Experts of a small language model: 64 experts in each of 14 layers, a variant of Muon for the experts.
Below are experts of layer 6 (counted from 0) of a mixture-of-experts language model. Rows are named gate (a neuron's input weights, with its number), up (a neuron's input weights, with its number), down (a neuron's output weights, with its number) and show model dimensions 144-191. Each number is 128 + 24 x the weight over its row's rms, rounded and kept within 0 to 255.
Before each expert's rows: "comes before" lists some tokens at least twice as common just after its tokens as in all text. This comes from a sample of Wikipedia text that the model never trained on. Tokens count by the router's weight.

# expert 56
comes before: " of", ",", ".", " in", " to", " was"
gate0 [165 133 124  99 174 115  91 108 103 155 146 128 110 105 152 115 136 116 117 139 166 162 135 147 100 132  95 159 107 106 120 115 117 156 131 129 190 153 128 171 139  89 137 149 131 154 121 145]
up0 [142 130  97  99 164  98 104 141  83 107 118 128 103 129 128 111 156 141 158 156 104 109 150 120 106 120 130 160 133 103 138 102 155 176  89 145 126 168 132 159 153 147 146 138 124 141 131 139]
down0 [100  80 111 157 144 151 108 132 115 148 184 112 151 149 100 126 124 136 129 132 119 152 134 153 112 134 194 119 134 151 147 105 138 189 126 143 147 146 141  77 115 139 150 118 111 129 120 121]
gate1 [123 144  95  88  81 121 107 145 118 100 143 165  97 112 135 160 157 123  94  77 121 147 126 100 134 185 108 116 132 115 122 112 161  96 138 139  99 108 118 131 157 114 124 136 148 158 135 155]
up1 [101 148 114 128 121 153 118 143 132 112 111 107 159 147 126 147 115 120 147 117 155 122  83 107 145 104 135 117 158 132 142 175 149 142 152 133 138 128 125  98  71 110 105 123 100 171 114 161]
down1 [136 179  87 126 171 176 147 134 128 121 124 109 108 158 159 139 144 135 142 121 108 152 123 144 117 136 107 120 110 120  90 101 131 119 164 127 146 112  98 107 137 120 120  96 109 142 173 122]
gate2 [140 161 139 102 103  63 110 108 101 130 157 121 146  91 181 147 102  88 112 114 146 112  92  94 153 136 182 102 124 174 148 143 134 127 173 112 106 138 135  79  99 116  86 104 126 124 120 133]
up2 [153  99 119 164 139  74 172 113 111 140 104 137 147  98 153 127 116  92 176 106 157 126 139 121 123 133 114 122 131 115 163 106 128 107 125 117  92  99 140 159 108 150 142 118 117  64 137 104]
down2 [121 121  82 140 127 141 163  98 114 115 121 166 138  82 117 129 108 131 170 143 138 105 159 138 117 152 114 116 139 103 158 110 102 109  72 159 156 126  99 105 126 106 110 106 176 112 140 150]
gate3 [119 133  56 149 138 150 166 107 124 163 123 119 154 132 130 132 149 112 112 138  80 156 133 111 121 164 123 116 122 164 118 135 121 136 140 150 175 122 116 138 156 121 165 128 157 121 108 134]
up3 [118  94  94 160 119 143 131  95 128 119 119  93 137 127 122 146 138 135 166 103 133 139 166  86 161 143 131 145 111 115 100 149 135 127 132 144 131 135 156 154  90 121  63 119 103 153 125 118]
down3 [114 145 120 130 158 103 139 174 112 121 150 160 121 104  97  99 137 128  85 114 122 113 100 115 165 128 104 113 160 133 123 108 134 121 150 101 145 101 131 121 155  96 128 116 135  86 146 110]
gate4 [109 144 101 143 143 150 142 129 129 105  89 139 118 158 119 147  60 147 139 166 126 150 143 135 147 129 136  73 110 152 153 102 156 130 114 112 121 121 131 145  86 138 152 136 147 158 106  78]
up4 [154 148 135 139 157 105 186 136 139  99 129 132 163 145 109 158 101 150 128 118 122 133 184 133 146 106 118 126  76  96 124 116 140 114 124 100 138 100 104 163 108  85 123 111 110 134  96 118]
down4 [128 124 127 135 127 168 148 126 156  97 148 129 136 156  93  82 121 136 140  98  92  97 114 117  78 129 152 148 166 109 139 120 137 170 146 142 173 131 123 154 109  91 123 154 131 103 131  90]

# expert 16
comes before: ",", " in", "\n", ".\n\n", " of", " and"
gate0 [150 128 156 146 134 100 146 164 141 128  86 128 163 119 152 124  89 105 161 119 118 163 109 151  86 115 123 156 104 110 140 105 116 102 118  72 144 144 151 155 104 125 119 104 117 163 101 141]
up0 [127  96  92 102  62 147 159 115 150 148 112 120 111 139 133 167 133  94 108 154 158 106 123 130 129 147  86 122 119 112 131  74  69 111 110 127 159  98 122 135 123 129 163 124 128 126 133 129]
down0 [159 154 106  99 162 152 139 107 122 150 102 134 132 140 116  91 131 120 151 136 113  36 108 134 121 108 155 132 136  87  75 139 144 138 129  88 161 149 114 129 131  97 157 131 199 111 126 115]
gate1 [100 149 124 155 122 111 131 131 129 149 135  99 138  87 125 131 134 145 117 187  98  69  85  96 148 113 159 131 104 143 143 155 144 113 100 152 169 119 120 130 143 108  99 139 119 114 162 159]
up1 [170 149 105  90 144 117 145 146 144 152 103 173 155 118 147 120 114 109 137  94 169 133 131 127 141 118 187 130 128 132 152  84 168 128 145  99 131 116 106 164 130 137  94  88 163 122 119 107]
down1 [149 113 124 165 119 121  88 140 126 109 148 129 131 125 160 177 153 132 110  95 106 124 121 140 108 135 110 101 121 157 119  99 154 129  82 125 149 187 103 118 111 148 132 119 108 135 126 127]
gate2 [150 123 118 118 139 162 109  90 177 132 142 142 153 148 117 100 104 146  84 115 123 165 127 127 146 111 100 153 101 132  92 110 131  79 119 107 111 128 132 125 150 135 132 131 168 174 128 146]
up2 [121 130 135 136 143 149 136 178 166  86 123 115 136 130 124 102 124 128 113 136 119 112 145 117 169 156 102 126 150 113 121 140 110 115  87 145 122 167 145 133 125 121 143 161 146 136 133 103]
down2 [153 126 160  85 103  83 133 133 130 133 131 136 110 129 151 145 145 177 118 141 139 110 107 129 136 148  93 110 119 129 101 125 125 118 101 142 130 146 181 156 133  98 136 134 123 103 153  89]
gate3 [110 146 105 126 142 144 103 156 165 129 124 112 117 131 167 124 168 120 157 146 155 148 155 119 142 135 158  86 127 101 174 131 138 105 153 124 119 183 168 124  94 153 108  91 132 140 104 122]
up3 [142 136 127 122 164  97 131 134 118 156 118 125 152 132 117 137 111 113 133 133 160 106  79 146  84 141 169 156 137 119 146 121 154 141 132 126 116 120 128 136 101 131 146 137 173 164 121 137]
down3 [141 150 120 144 105 174  99 112 106 108 131 126 124 149 109 155 130 123 113 110 125 156 155 129 153 133 123 141 144 112 124 168 126 114 126 124 128 142 157 135 171 142 140 118 118 148 160 156]
gate4 [119 140 149 115 107 144 147 126 105 132 171 117 159 140 156 115  97 125 106 151 119 106 131 121 134 165 117 154 114 144 148 153 110 114 114 130 139 131 165 120 134  91 165 136 145 120 109 105]
up4 [144 102 161 115 147 149 128  95 170 118  86 147 158 170  84  65 122  89  80 130 132 107  99 147 109 133 129  82 174 120 126 106  92 107 155 121 119 139 126 105  88 144 120 141 145 165 194 132]
down4 [181 108 110  96 158 150 150 143  98 119 115 131 119  89 133 105 111 179 105 121 115 126 130 157 138  94 112 153 157 141 145 124 153 151 151 153 154 157 113 133 142 171 145 103  84 127 141 122]

# expert 7
comes before: ":", " of", " than", " office", " by", " -"
gate0 [115 136 136 126  94 178 105  89 138 101 150 127  97 133 154 114  94 134 138 147 137 121 180  83 198 167 133 158  75 162 108 109 108 133 125 114 101 145 156 121 132  70 129 121 133 153 101 111]
up0 [128 118 109 135 131 120  95 111 144  97 138  97 152 103 124 100 100 116 135 131 154 153  90 116 103 125  75 137 127  94 140 166 125 181 131 142  95 120 185 146 143 143 101 116 134 141 117 103]
down0 [ 93 123 129 153 148 167 107 135  99 128 122 108 119  96 132 126 138 123 159 133 139 160 127 125 126 102 165 171 135 147  96 149 139 103 131 160 163 128 113 121 143 103 126 139  97 129 118 135]
gate1 [127 114 127 129 117 176 100 132 132 116 181 144 106  94 175 110 144 132 172 146 150 155  89 129 113 108 136 100  88 136 145 159 120 131 131 149 125 124 131 132 134 131 128 132 136 132 161 162]
up1 [116 112 157 174 105  90 120 139  97 147 152 146 134 121 127 144 137 140  91 125 116 144 138 120 147  61 158 161 111 120 115  94 139 129 156 143 108 143 156 140 115 132 118 135 115 172 119 128]
down1 [141 131 128 122 180 167 127 148 127 134 145 143 149 155 139 116 129 125 147 131 184 146 124 134 116 131 132 141 141 113 127 113 129 150 138 101 110 149 183 106 128 147  91 107 169 180 121 167]
gate2 [137 167 154 120 123 107 185 108 149 140 145 115 128 122 163  86  86  98 151 108 108  78 127 128 110 136 147 145 141 112  84 127 176 160 143 154 109 148 122 143 145 108 145 143  99 115 120 140]
up2 [107  99 138  96 147 145  82  88 115 113  80 139  88 134  92 165 148 135 139 121 133 153 148 140 125 110  99 122 118 117 141 125  87 158 149 144 126  95  95 120 142 130 133 139 148 140  91 123]
down2 [124 138 124 120 139 147 153 131 120 134 112 122 147 128 132 100 121 141 108 174 124 133  96 118 122 126  74 154 133 109 157 163 119 141 143 150 154 110 142 116  89 110 144 154  76 127 132 110]
gate3 [112 161  91 104 132 148 119 116 155 115  81 166 155  99 151 127  91 107 134 134 149 145 120 162 164 126 122 147 147 182 149 119  91 165 100 156 137 124 150 158 116 165 151 105 143  95  98 118]
up3 [162  92 104 173 111 152 103 127 134 141 127 102 143  95 159 161 135 113 175  91 160 136 121 118  90 126  94 108 113 118 122 149 156 109 169 176 145 111  92 137 123 130 100 166 140 143 122 102]
down3 [139 139 129 170 134 119 116 165 133 162 129 152 123 148 122 149 144 153 142 132 136 173 132 118 102 124  95 156 122 124 103 105  83  91  97 119 128 186 109 158 114  98 144 144 151 124 135 139]
gate4 [123 120 164  98 141 113 122 105 199 132 108 141 127 155 119 148 107 144 169 124 111 157 118 169  98 102 154 167 122 151 106 120 165 144 141 153 167 171 119 135  86 128 122 133 150 114 144 135]
up4 [139 129  86 115 160  84 155 113 107 127 136 123 157 170 128 134 119  95 114 144 128 104 103 158 162 138 166 126  97 173 126 122 117 127 178 110 120 115 133 127 109 139 132 147 101 163 167 175]
down4 [102 145 137 121 152 111  74  86 122 115 160 127 147 125 152 132 135 137 134 129 135 132 178 201 136 138 141 111 106 120 123 142 121 120 149 181  99 175 146 121 112 134 112 147 110 138 145 106]

# expert 51
comes before: ",", " |", " (", "\n", "'s", " was"
gate0 [132 130 120 160 106 152  75 145  81 120 127 156 125 130 152 123 152 162 108  99 141 139 109 136 140 178 152 112 101 142  79 134  91  95 125 142 104  79 131  99 129 143 140 170 109 136 133 107]
up0 [111 136  82 123 119  98 134 141 143 116 120 135 115 163 124  95 115 143 140 133 116 134  83 130 157 153 154 173 153 167 141 133 178  87 144 149 115 128 110  74 141 117 158 161  84 140 154  97]
down0 [ 88 165 183 130 158 135 118 146 103 161 127 139 134 130 130 105  97 165 108 162  83 108 168 127 112 104 133 130 135 113 119 112 135 113 142 149 126 163 105 169 111  95 119  96 105 148 178 104]
gate1 [112 147 101 142 160  73 136 129 129 168 106  78 170 141 138 125 114 119 151  85 118 147  83 122 137 152 123 134 133 147 130 124 105 164  88 115 138 111 115  97 119 101 142 151 112 119 137 132]
up1 [162 103 101 152 148  96  91 153 109 145  97 143 116 129 132 116 160 114 138 133  61 161 155 108 102 122 132 154 158 125 107 125  98  82  79 157 118  82 122 115 111  99 103 114 116 130 128 108]
down1 [135  98  81 137 143 121 126 102 162  86 153 105 143 135  98 137 143 120 139 144 112 123 113 137 100 116 105 155 144 151 123  96 113  66 101 110  95 131 158 135  86 121 102 128  81 155 102 116]
gate2 [118 103 104 149 163 106 151 132  93 118 120 119 148 118 161 174 171 129 122 131 112 117 114  98 109 180 142 122 121 127 151 150 151 107 105 112 112 120 129 167 115 105 117 128 142 158 104 117]
up2 [127 106 139 124 133 136 133 150 133 148 121 109 100 111 116  95 133 109 172  98  94 120  87 147  85  75 108 138 108 127 160 127 143 136  87 143 187 112 151 183 145 127 165 137 121 117 133 128]
down2 [149 137  90 142 122 121  93 141 133 112 122 142 133 111 124 106 122 128 156 183 140 117 144 142 156 130 134 111 161 116 128 133 133 123 100 132 140 160 149 100 117 115 183 136 119 144 102  95]
gate3 [133  99  95 185 126 146 156 127 139 150 105 129 116 106 122 162 121 120 161 113 101 112 158 137 127 144 165  96  94 139 145 129 173 186 103 129 126 155 105 164 107 112 142 115 158 133 140 112]
up3 [111 136 112  97 129 146 141 132 151 119 137  98 122 126 128 109 133 125 107 114 128 178 108 112 124  98 109 113  71 153 127  99 116 143 114 143 100 108 121 141 128 123 138 123 122 108 119 105]
down3 [136 134 132 133 138 128 157 131  81 175 155  77 149 160 164 150 112 142  98 109  87 119 119 135 105 123 113 124 145 128 113 113  81 160 140 150 170 104 166 140 132 140 140 123 129 115 115 166]
gate4 [ 91 165 119 161 137 117 137 148 107 107  70 135 149 144 115 103  89 139 148 112 160  74 136 141 104 184 123 157 126 164  80 148 121 149 150 126 128 127 146 173 130 124 155 177 100 108 167 165]
up4 [ 77 130 141 133 108 111  69 146 142 126 136 110 155 122 120 159 121 123 148 108 106 103 134 165 122 143 136 163 162 160 107 137 131 143 113 161 119 127 138 100 146 106 122 170 103 143 154 114]
down4 [139 125 111 147 132 121 111 174 127 137 134 107 120 123 126 145 113 130 143 140 153 135 114  95 130 131 139 124 100 133 120 149 121 135 145 116 134 126 104 113 125 164 118 104 134  96 115 133]

# expert 49
comes before: ",", "–", " |", ".", ".\n\n", ")\n"
gate0 [134 138 146 124 138 123 106 118 108 107 119 104 132  89 127 143 131 123 148 116 164 128 113 109 148 138 140 100 124 104 114 165 130 150 148 152 135 127 104 126 133 101 121  83 143 148  97 134]
up0 [115 153 137 158 144 154 142 146  93 127 157 149 107 143 134  89 134 119 107 124 141 153 165 159 114 154 145 102 133 124 128 136 133 142 113 124 143 149 106 141 161 109 154  84  82 139 131 140]
down0 [135 135 102  80  97 126 120  92 149 111 128 121 124 138 151 153  91  95 147 100  98  95 106 139 165 106 137 129 141 110 179 127 144 127 143 126 124 115 130 171 180 140 168  92 130 151 127 183]
gate1 [156 142 132  80  98 163 101 141  86 105 119 103 155  83 108 115 131  80 160 102 167 185 163 171 124 139 101 104 105 137 121 111 131 183  84 110 120 128 146 103 130 122 169 149 155 154 151 113]
up1 [157  87 118 117 124 169 122 176 122  92 104 186 169 150 166  91 151 158 123 121 136 146 151 122 126 129  97 145 115 149 121 111 132 129 108 151 138 151 152 118 116 130 139 148 104 111 114 139]
down1 [ 95 144 116  81 171 103 160 128 113 165 145 139 146 145 142 134 158  92 104 176  94 164 111 148 112 122 153 125 141 117 134 148 128  74 118 140 108 117 114 103 136 101 113 145 101  70 135 135]
gate2 [164 106 143 167 128  84 143 109 115 138 157 134 101 118 155 133 103 114 166 139 128 128 153 110 138 118 113 157 104 150 152 130 159 158 141  73 140 127 123 100 158 152 161  95 161  98 125  85]
up2 [162 167 123  96 119 109 119 186 121 102 121 124  96 122 129 104 127 140 156 132 153 131  63 149 174 113  97  89 108 117 127 130  97 183 130 102 125 122 152 159  96 126 126 113 159 173 135 117]
down2 [130 108 149  97  96 108 173  74 160 123 125 115 101 107 124  90 128 141 120 122 122 128 104 139 103 114 139 154 106 128 109 110 129 116 145 142 136 132 115 119 158 134 128 124 147  88  93 100]
gate3 [166 151 100  95 103 125 168 103 147 110 130 117 128 122 118 125 119 101 221 140  91  94 121 111 128 146 141 150 122 124 153 159 122 135 161 115  96 128  98 121 134 124 168 140 147 102 120 131]
up3 [124 122 131 132  70  91 155 155 127 162 136 135 150 127 108 133 119 118  94 142 101 115 142 108 151 152 162 120 138  94 127 111 129 125 149 166 152 116 130 107 145 128  88 175 108 132 144 132]
down3 [107 100  82 152 143 139 121 170 107 152 129 128 102 169 161 117 152 108 140 133 156 128 182 118 113 134 122 153 123 155 114  93  84 114 116 135 114 176 115 153 159  83 151 175 102 159 124 165]
gate4 [137 150 145 150 130 121 122  86  62 117 162 131 132 123 130 153 151 119  88 142 121 162 126 122 169  86 160 108 115 162 100 125  85 127 125 142  83  72 126  87 141 105 118 128 173 123 128 158]
up4 [128  99 145 148 121 110 118 121  81 112 133  95 105  80 166 173 126  89 127 154 123 167  94  93 137 130 125 111  92 164 140 105 136 148  85 119 119 123  98 159 151 103 148 122 141  95 113 137]
down4 [ 94 148  92 113 135 164  95 141  98 136 135 156 165 123 122 121 140 104 152 127 110 166 120 158 135 154 142 149 144 107 132 174 154  93 133 126 136 152 133 125 119 127  97 131 141 149 129  97]

# expert 46
comes before: ".", " |", "–", " |\n", ",", ")"
gate0 [134 106 137 121  74 116 136 159 132 175 119 122 125  74 134 121 143 120 115 112 128 134 124 101 111 146 104 118 123  89 115 116  87 100 139 105 132 160 125 170 118 106 125 102 118 127 153 120]
up0 [ 97 128 146 119 175 159 110 140 115 166 153 124 119 138 127 155 133 132 130 108 139 135 134 164  97 159 143  85 124 173 153 110 105 141  97 155 111 160 155 100  99 154 163 126 176 183  73 143]
down0 [103 143 106 139 142 189 121  93 162 160 122 155 167 128 121 122 115 144 143 124 116 106 173  84 149 124  84 136 135 127 132 150 154  94 119 119 185 118 113  93 101 110 140 112 139 122 172 110]
gate1 [121 141  73  64 122  77 149 131 141 127  75  97 138 170 128 166 113 169 115 109 105 101 158 138 118 108 111  82 137 135  73 148  86  93  73 132 175 125 126 108 109 154 149 152 139 123 103 102]
up1 [143 145 127 104 139 122 101 165 134 124 114 102 166  85 140  85 134 145 132 149 110 165  92 117 114  79 100 121 104 116  95 114  99 137 107 136 119 120 147 104  96 132 113 135  86  99 132 101]
down1 [ 99 116 123 118  93 107 143 158 139 131 119 124 176 150 130 137 129 147 119  98 139 135 151  90 163 143 105 150 110 134 145 141 120  98  88 159 112 103 111 130 120 150 121 149 101 142 161 161]
gate2 [138 126 124 136 150 168 138 133 107 150 156 117  87 125 116 134 137 143 136  94 106 142 137 137 112 107 124  91 146 155 181 142 142 140 131 157 136 159 135 140 130 117 115 172 154 125 109 142]
up2 [114 108  84 150 157 180 114 106 141 123 205 137 127  83 126 131 107 157 112 112 127 166 111 140 113 104 132 145 134 173 104 137 151 120 117 151 124 144 138 166 161  79 157  66 110 141 131 120]
down2 [141 145 142 118 130 158 131 105  76 109 101 110 140 119 146 139  71 158 139 110 163  89 158 134 134 110 158 124  97 120 133 168 141 138 114 115 161 125 135 137  94 120 113 137 135 125  98  87]
gate3 [154 158 125 104 128 132  80 129 124 106 122  82 116 114 177 100 124  91 144 110 147 107 134 122 147  94 114 135 140 133 159 157 118 165 125 111 107 129 131 142 137 158  95 152 117 123 159 133]
up3 [105  97 138 114 123 122 112 111 198 167 142 154 115  98 105 105 108 135 123 123 125  96 159 121 150 111 138 116 131 104 131 129 164 132 128  94  91 113 137 149 180 133 116 141 152 115 126 114]
down3 [132 110 122 106 146 120 103 100  84 112 122 108 111 113 121 119 103 100 127 158 123 105 164 115 138 122 129 166 146 139 157 128  90 137  90 126 141 207 132 118 148 114  95  85 123  73 112 139]
gate4 [106 122  86 121  99 139 114 195 144  83 157 131 129 183 140 132 117 127 132 117 122 138 108 161 116 116 147 126 154 120 102 121 111 134  76  75 109  91  94 122 148 138 130 113  76 122 144 118]
up4 [136 138 131 100 109 108 115 100 147 175 116 135  90 112 112 135 147 121 118 150  56 137 151 139 121 101 154 126  88  79 128 134  85 103 168 149 132 110 133 148  98 126 119 113  95 118 130  76]
down4 [125 131 132 112 167 134 114 124 129 123 126 109 110 106 130 164 167  94 166 122 117  86 108 141  84 123 124 113  79 115 110 147 143  93  87 121 115 143 122 120 110 106 155 139 145 136  96 119]

# expert 6
comes before: " |", ",", " States", "\n", " |\n", " City"
gate0 [105 160 160 151 106 131 119 150 129 173 123 130 133 152  99 134  94 126 163 111 127 152 156 176  86  77 109 120  75 121 134 137 136  77 135 130 146 142 143 104 148  98 128 142 131  96 120 138]
up0 [106 166 128 136 105 113 144 139  92 122 138 151 131  94 156 122 135 144  82 105 107 142 151  69 107 122 160 133 144 127 117 155  71 137 112 130 143 104 155 141 141 115 130 119 116 117  94 126]
down0 [141 101 144 122 135 110 126 148 120 140 120 140 165 158 115 141 149 130 129 134 117 105 131 106 163 136 128 111 103  94 111 121 100 103 136 133  75 131 164  95 118 128 125 122 122 135 158 148]
gate1 [111 191  82 146 130 119 137 142 110 151 143 132  84 164 160 148 159 113  85 115 105 112 139 122 126 137  95 139 128  89  94 118 161 153 162 106 132 151 103 138 127 109 171 105  80 135 163  94]
up1 [125 111 124 130 125  92 114 138 127 118 136 173 114 117 118  99 117 110 129 135 137 133  78 150 117 104 169 119 150 125 109 126 126 142 110 125 111 156 110  87 116  80 100 136 119 139 138 138]
down1 [149 140 107 135  86 123 127 163 111 141 107 120 149 105 141 103 107 133 150  94 149 148 111 111 129 185 127 138 102 123 119 172 115 118 106 112 104 111 134 153 106 170 135 165 118 168 118 129]
gate2 [ 62 144  97 148 150 128 125 140 130 158 126 183 112 149 134 140 115 140 147 113 132 122 137 159 170 122 142 119 119 127 124 119 128 111 108 106 122 126  78 124 122 107 150 150 135 143 146 158]
up2 [157 134 112 117 131 109 165 113 147 149 170  74 182 158 108 180 142 111 138 106  95 141 133 174 155 120 118 125 112 135 144 109 128 143  76  63 143 104 105 145 129 129  92 115 101 115 156  85]
down2 [142 139 121 146 111  98 137 121 127 138 135 137 193 155  85 100  97 101 186 148  85 122 143 129 158 143 123 122 130 114 179 127  97 123 123 107 138 103 141 140 158 127 116 126 183 118 140  91]
gate3 [ 71 137 114 142 144 140 109 122  93 117 144 130 145  92 116 114 134 135 172  99 128 143  94 137  91  94  90 161  99 151  89 138 135 140 160 122  47 101 165 126 129 103 122 106 140 144 117  98]
up3 [149 108 148 134 129 145 147 153 141 131 148 104  98  83 161 120 134 132 116 128 124 120 141 140 141 161 116 125 116 157 189 119 167 155 154  89 130 132 145 135 128 143 181 118 151 124 118 114]
down3 [109 141 138 164 109 138 140 170 136 104 110 159  90 124  90 115 138 138 149 102 109 148  83 134 155 124 130  96 113 151 167  91 118 120 134 150 147 145 133 130 152 122  83 131 143 125 140 131]
gate4 [ 99 156  64 125 147 104 108 115 119 136 153  76 143 124 101 103  94 101 111 124  93 142  89 132  83 102 133 116 132 110 142 107 139 131 102 104  90 107 117 121 145 168  92  93 119 132 172 150]
up4 [148 149 148 114 125 112 118  89  91 137 109 159 131 124 131 138 117 105  92 127 116 157 114 110 131 156 136 133 100 169 110 102  82 107 142 109 132  65 169 149 160 137 119 118 132 104 109 127]
down4 [144 128 121 148 119 117 138  87 187 126  91 168 135 105 109 108 109 157 142 140 130 162 118 136 145  97 122 102 146 131 149  97 159 143  95 159 127 149 121 134 140  98 144 112  89  75 138 125]

# expert 0
comes before: ",", "\n", "th", " (", " March", " May"
gate0 [109 123 142  87 121 110 142 151 142 146  96 116 139 102 107  73 116 128 109 141 141 137 136 122 111  93 176 144 118  99 123 109 139 180  98 125 135 117 129 166 151 108 156  84 140 114 140 106]
up0 [109 151 139 117 143  79 122  79 122 139 128  94 113 105 100 115  97 122 152 126 174  92 117 166 184 155 121 102 147 130 129 119 133  95 120  84 106  99 111 127 142 122 110 102 103  95 116  97]
down0 [125 114 130  95  93 137 144 137 146 139 118 106 145 121  79 114 181 123 124 100 134 154 132 170 101 111 115 180  98 130 150  98 140 120  93 183 159 127 120 121 115 129 131 112 141 138 129 113]
gate1 [148 160 150 114 127  87 150 127 148 139 119 106 120  95 129 136 132 151 151 122 117  61 125 146 158 104 106 120  96 118 110  95 166 178 104 163 130 137 126 156 155 162 131 154 127 147 171 129]
up1 [124  89 154 142 133 142 126 130 120 104 111  87 126 165  93 157 110 111 104 111 120 109 121 107 114 159  88 181 126 176 148 157 132 175 149 143 143 148 129 129 111 141 143  87 105 145 127 124]
down1 [119 135 148 110 106 129 101 101  77 137 112 144 129  92 190 122 128 144 106 108 134 153  85 114  99 149 114  97 133  96 123 134 129 118 132 148 104 140  98  67 133 110 112 142 140 119 100 144]
gate2 [135 104 135  84 122 136  80 134 149 154 121 109 106  90 143 129 131 108 160 141 136 125 121 130 105  73 109 159 116  79 147 127 111 134 115 126 164 146 190 111 154 127 142 110 190  92 128 129]
up2 [131 144 127  82 106 174 138  94 172 139 104 117 120 117 122 154  71 137 112 144  87  96 164 115 146 134 111 133 106 171  92 133 168 131  94  93 149 105  99 144 147 152  71 172 129 131  97 135]
down2 [139  99 120 118 106 108 149  61 154 140 113 163 147 108 129  86 108 126 123 144 129 145 141 145 136  64 117 148 156 142 148 147 193 105 128 131  79 129 108 119 159 139 157 125 119 136 116 108]
gate3 [161 116 112 200 157 144 149  86 128 116  89 166 108 160 117 164 126 143 151 174  76 108 142 141 136 195 107  79 115 134 148 121 113 129 144 135 159 108 113  96 143 162 154  97 132 112 126 120]
up3 [150 151 129 130 117 138  85  94 113 149 128 123  98 106 137 149 127 149 154 113  94 123 158 137 138 130  80 128 150  85  97 121  88 157 122 111 106 136  97 132 139 127 122 120 131 126 121 116]
down3 [140 137 100 179 160 136 128 108 125 147 134 150  68 161 113 168 107 140 112 107 115 104 116 144  88 161 144 105 146 102 133 128 129 142 103 115  52 107 174 149 111 130 116 165  89 108 152 138]
gate4 [124 141 126 152 168 180 136 169 136 130 118 111 132 118 133 119 165 137 100 141  83 145 120  97 134  87 165 142 113 118 165 162  86 147  99 133 127 142 146 149  98  94 162  80 128  89 138  82]
up4 [130 108 122 132 129 134 137 122 152  97 133 121 142 131 116 126 125  91 146 124 134 102 145 125  81 111 103 138 151 160 142 108 121  59  98 123 162  87 106 101 147 143 126 129 128 101 120 112]
down4 [115 167 125 141 149 140 128 179 135 141 117 145 129 101 120 122 104 125 167 111 123 132 145 121 157 141 134 101 109 109 105 153 159 121 167 114 133 164 148 120 132 157 114 126 136 132 109 144]